config = dict(
    n_experts=128,
    balance_bias=False,
    vocab_size=18499,
    norm_eps=1e-05,
    tie_word_embeddings=False,
    beta1=0.9,
    batch_tokens=65536,
)
Below are experts of layer 4 (counted from 0) of a mixture-of-experts language model. Rows are named router (the router's row for the expert), up (a neuron's input weights, with its number), down (a neuron's output weights, with its number) and show model dimensions 160-191. Each number is 50 + 12 x the weight over its row's rms, rounded and kept within 0 to 99.
After each expert's rows: "comes before" lists some tokens at least twice as common just after its tokens as in all text. This comes from a sample of Wikipedia text that the model never trained on. Tokens count by the router's weight.

# expert 32
router:56 44 49 32 64 58 46 38 44 39 43 28 36 54 73 47 46 61 47 58 48 56 53 57 34 32 56 49 65 60 59 38
up0:59 43 56 40 50 46 55 31 46 64 68 67 48 52 40 35 50 45 57 42 50 47 29 48 36 49 42 70 68 50 39 62
down0:44 52 38 53 28 47 52 59 47 54 43 43 39 35 53 58 53 27 76 31 66 60 61 50 69 66 39 21 24 56 62 53
up1:68 51 42 54 51 45 45 41 34 75 42 41 62 43 45 37 42 52 60 50 54 57 30 47 53 46 61 60 18 39 47 68
down1:42 57 59 55 45 86 59 66 36 52 65 80 43 53 62 44 54 59 46 66 55 46 46 51 62 57 85 43 58 57 51 30
up2:66 61 40 48 71 51 37 42 00 61 38 40 42 49 65 37 49 54 46 47 46 60 43 64 51 46 62 61 39 56 59 52
down2:36 66 52 49 48 73 60 68 58 43 62 86 44 38 45 40 63 65 39 58 44 54 73 52 60 74 71 57 56 53 47 40
up3:56 47 48 59 33 70 37 35 52 39 52 84 49 49 47 70 41 52 41 49 45 60 62 33 38 59 81 65 57 50 40 49
down3:42 59 55 36 59 74 37 49 41 52 52 16 29 44 62 39 37 27 67 49 41 62 30 63 48 39 61 42 41 52 56 49
up4:69 41 35 72 44 45 62 43 48 43 54 58 49 61 34 69 33 52 46 36 70 42 62 41 55 59 60 46 51 26 43 56
down4:69 57 60 57 45 60 43 49 35 37 68 33 36 59 66 60 44 39 57 47 49 49 31 51 48 35 50 60 34 63 34 30
up5:61 36 48 79 51 57 57 38 46 39 69 73 25 62 52 72 54 45 64 40 39 46 55 64 50 55 65 73 62 32 17 44
down5:52 61 56 52 44 75 58 60 35 63 49 31 21 42 38 43 42 39 68 46 36 41 33 51 54 44 46 47 41 68 48 43
up6:67 54 41 41 71 36 37 44 57 73 35 41 35 40 56 34 28 36 38 43 42 44 32 40 60 42 34 27 50 55 53 56
down6:49 60 63 50 44 60 53 68 48 33 76 81 54 47 56 60 57 45 55 55 37 55 70 62 46 78 64 59 46 56 47 37
comes before: " the", " a", " his", " its", " their", " her"

# expert 121
router:37 74 44 44 36 45 71 62 53 63 35 43 36 33 43 39 58 49 61 50 44 65 36 48 34 67 64 38 39 47 67 52
up0:75 60 53 54 38 37 55 40 44 41 66 30 73 48 21 54 65 36 45 62 54 56 55 14 54 50 55 54 48 41 40 58
down0:44 60 63 53 81 57 48 85 41 47 54 53 21 37 47 32 55 65 37 51 48 52 53 47 32 62 46 52 45 79 63 57
up1:34 64 49 30 47 46 71 54 80 47 42 62 35 37 57 58 54 60 46 63 45 56 54 58 52 69 50 45 52 56 60 58
down1:26 46 46 57 36 45 66 21 54 40 30 45 41 50 61 55 53 45 54 39 64 48 54 50 75 43 69 51 61 25 48 73
up2:43 40 65 49 71 62 53 60 55 46 49 52 63 42 54 51 51 44 53 55 61 48 44 46 35 32 42 30 54 70 40 52
down2:41 57 54 63 53 55 64 54 49 59 64 61 57 41 44 76 41 69 30 43 57 51 59 68 31 65 50 54 74 52 48 32
up3:32 65 64 43 58 52 59 33 15 50 51 43 42 47 63 58 51 30 71 63 30 55 39 59 54 45 57 52 41 35 53 41
down3:66 39 56 48 47 59 31 68 70 36 54 45 49 39 45 47 40 55 35 41 66 56 46 39 40 43 37 43 58 48 46 60
up4:51 63 39 25 44 44 69 64 69 58 77 41 44 49 45 33 68 78 59 37 64 40 46 44 43 79 57 48 53 48 65 47
down4:41 36 57 71 49 51 54 56 49 32 23 51 38 55 69 36 52 43 54 45 49 51 31 47 46 47 54 40 61 58 53 64
up5:38 36 37 58 28 44 25 40 73 60 44 56 62 56 53 59 17 48 34 64 60 59 42 62 42 56 45 42 55 38 42 59
down5:53 38 45 55 41 51 45 55 65 31 69 31 64 62 41 76 16 48 51 39 65 48 53 67 64 43 36 70 51 33 36 53
up6:58 54 77 48 80 48 41 51 31 50 64 57 48 48 62 61 65 27 55 55 30 36 41 49 42 52 69 46 54 53 63 53
down6:64 48 44 27 49 71 41 58 65 37 47 34 41 52 41 38 40 40 39 46 60 65 58 57 47 25 39 50 38 49 56 48
comes before: ",", "\n", " (", " and", " in", "\n\n"

# expert 27
router:47 55 46 34 47 44 57 41 38 59 54 35 54 51 40 35 62 36 58 66 56 63 67 48 31 55 69 68 70 55 52 48
up0:62 49 65 44 62 53 60 81 43 57 28 48 26 55 41 53 54 45 63 61 26 65 57 45 27 45 69 58 37 46 36 55
down0:51 58 65 59 43 48 74 56 64 51 63 55 44 48 60 74 65 39 56 39 45 32 55 29 79 67 43 54 40 35 63 24
up1:49 62 36 27 45 24 53 42 55 53 32 36 63 59 30 47 33 40 52 80 44 53 46 48 20 33 54 47 70 76 50 51
down1:42 36 62 54 72 44 59 62 53 45 59 74 58 41 55 67 65 76 36 26 20 49 34 51 82 67 46 43 45 44 48 37
up2:58 52 47 44 54 52 55 56 56 59 39 48 43 48 24 71 59 21 70 86 55 50 63 46 49 65 77 46 68 51 36 50
down2:51 45 52 43 79 51 56 47 49 58 19 62 38 47 43 34 54 63 45 57 54 51 51 39 66 49 38 52 67 42 58 53
up3:49 42 62 51 61 42 61 48 38 33 76 53 66 56 37 37 66 48 54 49 50 55 57 54 47 44 47 54 69 47 66 83
down3:47 45 62 36 61 60 42 71 57 67 48 59 61 40 79 48 38 58 60 44 21 13 34 58 54 43 63 62 51 65 72 57
up4:17 85 50 34 43 40 40 59 29 49 61 33 45 50 49 47 45 51 57 73 50 59 50 45 42 18 37 55 54 78 50 53
down4:45 41 66 58 66 49 55 61 71 55 46 73 45 48 67 42 56 54 48 45 26 37 45 43 72 79 65 43 36 58 50 50
up5:67 50 61 23 71 30 66 79 60 67 30 49 25 45 34 40 34 40 51 61 49 45 40 53 28 52 58 50 39 53 61 56
down5:56 37 56 72 42 54 53 50 59 34 69 57 69 30 58 78 47 46 46 31 26 45 52 41 87 54 37 50 35 41 51 30
up6:35 72 54 65 24 60 56 49 32 62 52 67 58 31 42 53 56 38 43 48 50 32 70 43 65 61 58 53 56 66 47 25
down6:66 18 42 39 79 41 52 51 67 37 50 48 46 35 21 30 35 62 64 51 50 34 43 54 59 35 52 33 51 42 69 44
comes before: ",", " (", "\n", " de", "'s", "\""

# expert 125
router:42 55 41 54 60 43 66 25 42 44 50 49 43 62 53 53 55 62 49 56 40 39 52 78 51 44 55 47 58 28 38 37
up0:23 60 35 26 39 72 54 49 44 39 57 56 55 55 44 59 56 40 63 47 37 31 57 55 37 52 69 59 37 30 68 71
down0:54 65 45 67 65 45 42 42 43 41 61 62 57 58 54 29 40 71 57 52 73 61 41 46 55 39 46 47 45 38 51 53
up1:43 52 36 48 64 40 35 44 55 40 50 64 36 59 78 44 54 53 44 60 43 00 34 85 43 25 69 55 47 44 59 52
down1:44 53 49 28 57 57 61 29 53 57 54 39 37 47 42 51 32 34 44 59 68 43 52 35 47 42 57 42 56 35 51 43
up2:50 71 24 54 55 48 55 56 26 46 38 53 46 69 60 38 52 78 41 51 63 56 42 76 46 35 52 81 48 34 50 33
down2:45 67 41 71 33 54 49 59 39 50 42 36 46 51 25 49 42 59 29 51 61 46 51 44 62 72 62 34 45 42 51 27
up3:52 47 40 58 56 48 71 41 34 47 35 27 30 56 45 43 53 54 51 33 58 66 46 41 55 46 75 34 31 40 42 45
down3:53 50 63 52 36 45 41 79 49 54 67 46 52 71 55 65 23 43 58 64 53 49 62 70 39 28 47 81 60 62 35 39
up4:38 65 38 48 49 44 41 52 69 56 50 64 43 66 63 47 40 43 39 76 49 25 53 76 58 30 50 24 51 40 53 39
down4:50 41 53 28 63 37 51 40 66 63 44 37 69 32 23 48 24 42 40 52 55 47 26 57 45 38 61 56 67 32 76 59
up5:39 70 12 58 47 71 47 59 66 46 43 63 36 76 73 63 57 71 29 67 36 35 63 69 57 44 62 26 42 21 50 43
down5:47 57 44 53 62 39 48 37 49 68 46 57 40 35 45 36 46 63 18 42 70 56 44 52 36 44 58 69 60 38 56 43
up6:38 70 23 42 52 50 36 49 51 53 44 48 45 77 55 68 55 57 44 37 27 42 69 59 47 58 41 45 47 41 41 38
down6:54 36 36 62 55 46 48 64 38 44 58 46 61 40 45 54 70 62 43 42 72 47 56 51 31 41 47 78 37 59 50 42
comes before: " the", " a", " his", " her", " their", " an"

# expert 49
router:33 47 83 53 63 52 50 36 39 36 54 38 80 47 45 39 47 50 62 62 51 63 30 52 63 40 46 54 47 65 55 43
up0:36 56 49 56 37 42 37 25 35 47 51 37 64 32 53 66 44 56 59 57 45 48 48 36 61 72 62 66 59 80 36 72
down0:48 68 31 52 50 58 40 59 48 51 35 61 72 51 52 61 38 52 44 52 52 54 65 50 46 52 47 46 56 51 53 46
up1:55 74 47 72 26 44 42 28 31 34 51 44 54 48 50 61 52 71 48 61 40 51 46 56 57 61 72 61 51 64 44 87
down1:52 77 35 46 77 52 44 45 55 61 45 64 69 47 49 62 59 51 55 34 43 40 50 38 33 49 46 46 65 48 55 47
up2:57 75 52 82 34 45 39 38 20 27 52 38 51 57 57 58 47 79 40 44 38 46 43 64 61 53 78 58 49 61 52 79
down2:53 79 33 43 76 44 44 47 54 54 46 61 67 49 48 65 58 51 55 35 41 43 56 34 28 55 50 39 62 54 57 46
up3:44 47 49 58 58 45 39 36 45 48 59 52 67 24 37 56 53 42 72 40 53 51 42 41 61 59 46 38 79 68 55 48
down3:49 53 34 45 29 44 37 51 55 42 32 58 52 52 52 63 40 50 37 58 46 65 74 39 56 58 49 40 38 54 48 49
up4:42 42 46 46 60 62 62 52 52 49 36 48 59 36 43 62 57 50 48 25 43 61 48 65 53 56 35 45 62 54 43 42
down4:39 57 33 48 33 37 37 55 47 51 42 38 43 47 38 54 56 42 48 64 32 86 73 40 49 82 63 46 52 51 53 47
up5:56 55 44 59 44 18 48 67 51 44 54 27 48 38 28 31 65 47 61 31 35 64 47 33 42 59 54 64 38 37 59 45
down5:82 43 43 61 51 36 49 59 36 57 70 46 29 35 31 39 41 44 52 53 64 42 29 49 41 58 54 47 46 66 44 52
up6:34 53 45 27 42 39 69 53 50 38 56 42 40 59 58 42 44 16 52 53 38 53 53 55 52 32 57 58 42 46 86 57
down6:58 45 41 53 33 42 34 54 36 39 73 51 54 60 42 52 35 63 48 44 50 51 58 55 52 54 53 39 51 73 31 34
comes before: " ", " the", "–", " a", " season", " games"

# expert 8
router:46 45 58 50 64 62 51 55 43 48 57 61 46 49 62 49 51 31 49 35 45 59 48 68 53 40 39 48 36 44 50 50
up0:46 74 59 54 45 46 65 61 50 50 62 57 48 67 44 54 48 66 50 44 59 72 42 49 24 61 51 50 38 38 58 32
down0:57 64 34 64 42 61 26 51 43 36 46 34 45 62 37 50 58 51 56 48 57 54 39 49 38 43 56 46 52 63 50 65
up1:67 56 75 52 47 59 41 67 40 35 51 43 55 31 66 54 59 54 66 50 47 38 34 59 44 41 64 46 50 42 78 35
down1:61 63 48 52 47 64 50 71 57 71 45 59 41 46 40 55 47 51 59 47 61 54 50 66 39 45 56 44 50 53 54 49
up2:43 47 34 52 60 46 45 69 49 34 37 55 63 34 50 63 55 37 53 32 50 30 44 41 64 54 45 71 56 45 49 71
down2:31 43 61 65 40 54 51 51 63 54 40 48 54 27 63 64 67 38 63 52 45 23 56 56 48 58 44 37 43 47 77 34
up3:57 30 48 58 49 57 33 35 54 57 52 47 32 64 67 48 38 48 48 41 37 73 53 70 26 50 33 51 41 55 45 58
down3:49 48 45 41 56 56 57 48 47 56 31 43 55 42 42 56 45 72 43 60 50 46 54 57 18 48 45 62 80 58 48 34
up4:43 47 49 60 52 47 64 54 40 62 40 59 71 55 60 27 68 58 39 46 50 50 94 48 65 48 35 41 47 45 53 54
down4:66 51 37 60 41 53 42 58 38 69 61 55 47 36 47 23 67 42 60 41 71 29 44 52 33 56 35 45 45 33 45 74
up5:68 36 52 60 49 54 63 41 62 69 38 66 31 41 43 54 68 43 41 49 53 79 35 43 54 50 53 40 52 37 76 65
down5:45 55 70 58 49 45 44 37 50 50 46 64 51 66 52 63 70 74 51 48 40 59 29 61 40 63 55 65 45 54 50 69
up6:31 49 48 61 57 70 48 44 35 62 38 48 41 54 57 40 49 54 46 32 38 57 63 53 42 64 55 45 42 31 58 56
down6:54 34 39 41 22 49 36 60 35 39 49 44 53 56 52 32 45 48 59 64 55 62 43 58 49 57 25 43 59 45 31 54
comes before: " ", ";", " Country", " Chevrolet", " Website", " Location"

# expert 74
router:45 56 43 39 35 69 68 53 55 58 62 74 37 52 47 32 67 50 57 47 55 56 68 58 57 68 43 55 55 46 37 36
up0:53 45 48 41 56 52 52 47 45 39 51 42 52 34 48 43 48 42 34 46 44 61 51 49 30 50 38 68 66 67 41 33
down0:27 48 59 58 64 57 36 27 32 35 56 46 55 30 31 37 45 35 43 41 52 57 59 48 56 44 39 55 62 40 53 55
up1:38 46 42 25 30 44 60 53 51 56 47 45 47 67 45 40 53 40 55 42 53 53 44 43 12 73 54 56 58 69 58 60
down1:39 45 52 43 55 60 50 46 52 41 53 40 50 51 32 18 43 50 66 51 46 51 52 53 76 20 47 64 38 69 47 57
up2:28 62 44 31 25 39 64 67 49 59 46 52 72 58 45 44 44 44 62 55 62 46 50 40 38 91 49 59 37 48 45 71
down2:51 49 36 31 50 69 57 42 52 48 41 44 38 53 27 26 38 41 62 56 58 46 39 51 77 20 55 64 45 61 46 68
up3:45 42 62 58 45 65 63 47 21 56 51 72 43 68 80 25 47 63 39 49 58 53 54 43 60 57 45 44 51 40 46 57
down3:49 42 62 57 59 46 54 65 45 59 63 62 40 49 63 52 52 57 32 36 38 68 51 46 42 54 61 65 44 45 58 49
up4:40 64 49 47 26 49 49 53 50 47 50 48 80 52 55 43 52 44 48 69 60 60 54 53 52 57 56 16 45 44 57 63
down4:49 64 57 75 32 38 39 56 54 46 19 39 54 37 54 48 53 56 52 47 39 53 40 51 36 40 50 24 58 37 45 43
up5:34 25 50 42 54 76 57 62 54 57 64 41 50 32 57 71 63 37 39 49 50 57 58 37 50 53 47 52 58 44 54 79
down5:42 58 48 56 53 50 48 51 56 35 45 39 37 36 56 39 40 52 47 51 47 38 70 46 45 56 45 55 52 38 53 38
up6:66 56 51 34 39 53 61 26 47 51 44 60 67 51 53 75 62 87 45 54 37 63 58 51 67 61 71 23 45 42 38 58
down6:81 42 35 50 51 60 29 62 46 65 35 62 49 33 33 49 41 49 63 36 70 35 40 33 49 57 46 32 52 45 54 52
comes before: "201", "200", "202", "199", "1", "198"

# expert 91
router:32 63 29 23 45 49 57 55 52 60 44 44 56 60 38 53 24 60 44 35 57 58 49 38 59 67 57 37 31 38 52 48
up0:46 52 47 44 76 55 40 80 46 39 70 39 45 36 58 44 40 62 40 62 49 49 62 51 51 55 30 33 39 41 60 49
down0:38 37 51 51 61 33 49 19 38 41 12 38 60 38 40 31 52 61 59 62 58 66 48 39 43 40 63 41 66 37 63 78
up1:44 44 40 55 51 64 38 55 51 58 65 52 64 70 38 58 40 53 51 56 77 49 60 46 55 63 45 49 42 42 61 53
down1:25 48 67 39 59 66 68 33 37 41 37 50 44 24 54 46 72 65 32 76 45 60 31 60 56 60 72 46 58 61 24 58
up2:36 70 46 45 62 55 63 28 38 64 53 61 92 45 43 72 66 59 47 47 57 49 58 46 61 81 29 51 55 58 41 63
down2:44 65 61 52 52 77 26 42 59 78 33 49 33 59 42 50 55 49 38 59 62 64 76 65 80 60 65 44 35 42 60 13
up3:51 69 50 47 48 44 51 52 48 63 59 51 61 66 37 51 39 64 52 56 28 55 44 42 46 51 50 48 31 47 59 37
down3:69 34 61 49 66 57 37 65 41 33 55 44 47 58 83 41 46 32 39 52 48 46 58 65 40 35 53 74 58 62 69 46
up4:47 64 40 44 60 51 51 37 31 58 45 45 96 52 44 72 51 55 63 49 67 40 65 42 45 78 41 48 49 57 55 69
down4:28 59 54 38 67 62 61 34 41 56 32 53 30 30 44 44 65 61 35 56 50 66 48 70 48 69 76 45 47 54 44 38
up5:49 40 57 48 59 56 38 73 48 39 83 27 36 69 65 39 39 55 43 79 51 38 48 55 52 47 50 50 58 36 44 41
down5:44 47 61 59 58 54 42 37 69 43 29 66 72 52 59 51 54 54 58 59 67 52 47 41 44 53 48 38 44 47 57 72
up6:43 37 31 41 53 53 48 64 75 37 62 29 27 28 40 46 47 38 49 32 58 40 36 61 52 59 39 46 57 27 70 69
down6:25 68 71 64 42 52 37 35 39 55 35 68 72 34 67 61 78 61 69 58 52 49 57 43 68 57 61 36 57 58 57 40
comes before: " the", " a", " US", " north", " FM", " Route"

# expert 100
router:81 67 53 34 42 49 53 72 49 45 45 16 19 41 52 32 53 63 46 31 38 52 30 32 55 57 50 57 37 65 69 55
up0:49 47 43 50 49 50 62 49 63 43 60 51 43 73 37 46 58 57 36 45 65 49 37 35 53 69 57 49 52 37 50 67
down0:37 56 36 34 57 39 68 77 47 52 32 38 39 35 38 47 64 45 76 54 21 53 52 56 39 58 36 55 42 71 53 37
up1:50 43 52 56 63 17 47 56 40 42 37 65 49 46 50 42 44 66 27 51 57 24 33 57 43 65 41 49 45 51 59 60
down1:53 42 59 34 45 55 67 42 40 26 51 27 49 47 50 45 44 39 66 51 57 51 48 76 62 51 50 59 50 47 47 37
up2:38 71 38 55 39 65 50 50 45 48 47 31 54 39 78 24 64 73 44 73 37 59 54 44 72 29 45 63 36 53 55 50
down2:40 34 41 38 72 32 60 47 52 51 65 68 45 61 45 55 48 43 55 42 51 24 47 30 46 53 36 38 44 52 53 55
up3:42 30 44 55 46 38 35 43 54 47 51 46 57 64 45 59 31 51 36 43 61 48 55 55 29 45 41 43 52 38 44 52
down3:40 36 54 69 37 50 42 52 62 47 71 67 58 75 67 65 36 55 47 55 64 47 52 51 54 54 47 44 56 42 28 57
up4:55 69 20 43 31 66 67 43 69 67 23 50 43 53 51 55 42 73 29 54 38 54 39 40 31 77 46 60 44 53 48 50
down4:32 47 50 41 84 35 52 53 52 28 79 38 50 47 61 51 54 47 41 76 54 54 67 53 66 35 56 41 40 46 59 47
up5:50 67 35 57 36 65 60 48 38 69 57 39 48 56 62 33 54 82 36 59 57 73 41 31 50 21 48 60 44 60 46 46
down5:37 53 63 29 60 33 55 57 59 44 53 33 43 54 38 49 32 53 61 64 57 38 43 36 42 54 57 33 43 49 57 48
up6:50 71 55 48 29 57 52 48 39 44 53 36 48 52 66 22 50 59 40 65 37 69 45 43 60 31 39 58 53 56 50 51
down6:47 50 48 41 58 44 55 55 57 60 57 53 52 53 48 38 34 60 61 47 64 35 28 33 27 58 54 42 47 49 74 58
comes before: ",", " (", "\n", " and", "\"", "a"

# expert 4
router:40 66 40 47 45 81 42 68 36 67 79 63 61 54 58 58 33 62 42 73 48 46 41 58 60 48 47 50 55 55 48 30
up0:55 61 55 61 50 54 64 54 45 63 42 50 39 51 50 38 60 80 41 30 56 67 37 54 50 52 47 67 44 41 50 46
down0:41 58 66 53 72 47 45 56 40 39 42 67 48 68 45 46 64 55 67 55 39 43 57 36 71 36 65 40 59 34 69 51
up1:46 29 37 47 18 62 48 46 52 52 54 54 50 75 49 37 54 60 50 50 45 57 46 47 71 63 58 34 72 62 35 46
down1:80 35 48 33 46 49 79 49 66 38 76 74 39 52 49 54 64 35 64 56 46 54 40 53 53 49 36 42 39 66 39 45
up2:27 75 47 66 44 40 40 48 45 76 56 23 74 27 75 52 25 53 36 54 48 60 47 43 49 55 60 34 58 48 68 28
down2:45 41 37 34 53 50 39 49 43 54 55 61 68 47 45 48 47 61 38 45 40 58 47 57 51 61 35 41 57 48 49 50
up3:47 56 51 30 54 72 37 55 39 40 76 56 60 49 50 69 11 26 40 60 56 44 26 40 38 61 47 58 48 49 45 60
down3:53 75 57 48 55 50 68 70 46 60 46 59 51 49 43 42 56 74 32 42 43 50 37 53 45 46 50 58 65 53 53 57
up4:69 67 47 29 64 61 41 49 49 38 62 60 61 53 30 79 29 48 36 48 48 34 31 47 47 66 32 68 51 55 51 57
down4:54 77 57 40 54 53 64 62 43 68 48 57 56 56 43 44 49 76 38 49 42 46 42 51 46 37 57 54 62 53 60 64
up5:32 71 50 64 47 47 45 54 48 76 56 46 69 35 74 61 21 71 32 65 49 49 46 40 54 59 59 38 65 48 69 19
down5:49 41 35 41 52 45 39 50 45 52 56 59 71 43 46 45 46 56 35 44 38 60 43 58 51 62 33 38 52 44 46 45
up6:35 60 51 47 59 72 47 47 38 43 48 60 45 57 35 49 44 42 48 54 48 45 50 45 53 59 55 59 60 32 54 48
down6:52 42 59 37 55 38 63 64 42 62 49 54 64 45 52 50 62 61 53 68 54 54 62 48 50 61 64 40 53 44 57 66
comes before: " ", "201", "1", "202", "200", "0"

# expert 105
router:51 42 41 37 51 54 37 37 51 61 51 59 49 46 59 50 33 37 29 38 70 44 57 54 51 51 48 55 56 40 30 40
up0:76 60 51 54 67 38 31 69 46 34 55 64 50 58 42 68 48 42 49 51 46 34 50 74 54 27 59 59 34 39 35 58
down0:71 61 59 49 39 55 41 53 38 58 34 43 80 59 52 58 46 63 42 43 60 65 53 44 49 54 53 55 66 55 64 53
up1:54 48 56 47 38 53 48 54 39 53 34 31 48 46 61 47 38 77 49 41 47 50 39 56 57 50 43 68 56 46 44 53
down1:52 38 24 52 39 44 61 60 57 52 39 46 47 60 43 59 51 57 64 42 70 49 68 59 41 62 65 75 49 30 54 49
up2:74 43 45 55 68 59 51 68 59 38 55 70 61 59 61 52 68 44 56 42 58 34 50 52 68 33 43 59 72 54 61 58
down2:56 58 51 46 48 62 49 58 66 32 21 32 42 40 54 53 37 70 49 48 48 64 34 38 64 43 64 69 51 29 58 52
up3:55 40 43 61 50 51 64 63 53 59 64 49 38 57 49 49 71 44 54 43 54 49 57 58 65 44 75 69 38 30 47 72
down3:73 54 42 48 41 56 38 45 53 37 30 51 51 36 55 56 53 47 56 43 40 52 56 52 43 49 52 71 68 46 68 44
up4:77 56 55 55 53 51 46 46 54 54 36 43 45 43 54 48 40 74 48 49 45 34 64 45 46 39 39 60 53 21 23 30
down4:57 49 30 55 43 49 54 45 34 56 39 38 62 55 35 63 58 49 63 26 45 56 65 47 40 58 75 67 46 32 60 59
up5:78 63 57 53 60 43 43 64 49 48 58 56 45 52 29 73 59 48 57 49 46 30 55 57 78 36 66 58 35 32 38 58
down5:84 55 65 52 47 50 47 46 44 49 40 45 77 64 49 55 58 58 50 31 58 46 49 45 47 45 50 71 49 52 66 54
up6:31 37 37 30 55 51 74 22 36 41 31 57 55 57 34 74 51 44 41 37 49 63 54 49 39 59 73 50 61 42 82 41
down6:41 61 72 62 32 56 58 65 47 45 34 54 44 52 33 24 48 55 61 40 28 63 57 32 48 50 32 42 48 43 67 62
comes before: " ", " —", "|", " +", " L", " −"

# expert 98
router:50 37 63 60 49 83 56 54 52 46 60 48 42 73 63 55 65 37 32 65 37 44 52 52 32 32 41 47 73 43 29 38
up0:50 47 46 62 40 66 67 59 52 47 42 52 33 60 62 59 52 58 52 32 44 48 46 67 59 37 49 65 51 27 44 75
down0:39 58 33 50 46 35 60 54 38 72 52 27 41 32 27 57 45 45 69 64 66 47 55 60 34 41 46 58 46 47 52 50
up1:47 51 56 57 61 47 52 59 39 44 65 32 50 54 65 63 72 50 48 51 42 42 50 29 37 45 49 65 49 60 76 50
down1:52 53 36 47 45 29 27 40 35 27 62 48 37 51 58 51 53 51 56 34 55 72 51 72 27 68 50 58 44 52 62 37
up2:38 50 53 66 58 60 65 38 51 41 49 41 45 59 62 41 61 55 42 52 41 46 48 23 49 37 54 67 59 40 58 72
down2:33 49 43 19 60 49 60 33 44 71 42 35 44 36 53 53 42 45 49 63 56 45 49 83 44 49 65 50 58 64 66 52
up3:50 46 45 59 66 51 50 47 52 39 63 33 32 71 70 59 70 45 41 64 29 40 50 48 45 33 48 59 45 49 56 68
down3:45 41 44 31 46 43 38 41 42 59 56 41 47 32 68 57 46 54 36 51 50 57 56 69 17 56 53 66 50 64 78 40
up4:64 46 36 26 49 34 65 35 46 44 54 54 60 64 42 44 37 50 49 55 44 60 55 74 54 53 56 60 53 57 41 36
down4:27 62 38 55 70 39 75 45 48 54 39 58 33 41 46 39 47 55 71 53 52 26 53 46 65 52 59 45 64 45 61 50
up5:58 46 73 73 54 55 50 63 44 45 72 59 59 47 66 61 34 49 59 46 57 58 41 74 61 47 61 46 56 38 45 65
down5:46 81 37 58 46 46 50 40 42 43 45 33 39 22 34 39 79 48 64 43 63 52 47 41 47 50 52 45 40 25 57 69
up6:65 51 60 61 55 56 46 16 62 46 43 43 48 44 41 30 68 50 46 47 52 48 53 43 50 41 49 38 47 45 38 41
down6:55 56 65 30 53 53 57 48 45 68 39 42 28 32 45 46 28 46 37 64 51 42 43 77 68 56 61 44 57 61 63 45
comes before: " the", " been", " a", " his", " an", " her"

# expert 17
router:38 37 43 48 40 64 58 60 53 53 69 42 51 52 63 53 32 39 47 47 67 53 50 60 64 43 61 49 56 58 27 61
up0:48 49 51 51 46 42 51 54 46 66 58 50 23 52 52 37 45 60 54 59 55 43 68 31 56 54 69 41 43 23 53 38
down0:54 25 46 38 29 56 49 38 39 52 39 55 30 48 19 58 46 55 46 56 76 70 53 41 52 54 48 24 57 63 46 70
up1:47 33 54 54 38 31 52 67 49 60 61 48 62 73 48 34 56 52 56 46 56 58 60 55 41 58 75 57 52 15 53 65
down1:38 64 71 61 55 61 40 42 52 38 61 31 24 55 35 86 38 22 71 65 49 65 62 39 35 43 41 49 35 53 49 45
up2:42 55 53 42 43 51 34 68 60 54 49 42 41 78 48 51 53 45 44 41 47 50 39 69 48 40 65 46 48 46 58 42
down2:56 59 59 33 61 52 44 42 52 59 42 42 55 56 41 38 75 63 51 40 51 48 51 50 71 49 43 55 60 30 59 47
up3:51 46 63 37 29 42 11 81 64 50 41 47 31 58 59 45 37 46 53 47 48 40 53 54 55 48 12 53 46 59 49 47
down3:71 60 37 46 48 50 42 66 72 60 29 72 57 39 79 27 61 61 51 31 58 49 53 55 44 46 50 45 48 45 56 42
up4:38 48 50 55 60 57 43 53 53 57 27 58 50 34 61 53 58 53 55 40 54 45 35 66 37 45 66 35 48 90 44 58
down4:67 42 30 54 58 66 66 53 38 52 44 70 61 63 70 53 61 47 56 60 51 31 44 47 47 60 36 60 47 67 53 64
up5:71 23 57 44 57 50 33 52 52 32 40 45 38 74 56 47 48 41 51 50 52 32 30 80 42 45 25 47 31 74 51 63
down5:53 37 47 52 39 38 49 68 47 69 41 76 63 46 58 40 58 69 38 34 55 38 52 60 54 47 43 47 49 29 49 56
up6:43 73 63 52 31 45 31 76 58 62 42 47 40 64 66 52 47 66 46 51 54 41 27 54 55 43 64 41 45 85 51 40
down6:71 76 37 45 62 59 53 57 70 43 33 61 58 51 69 48 54 49 63 48 46 33 63 54 58 54 45 66 53 51 41 46
comes before: "|", "==", "-", "The", "===", "In"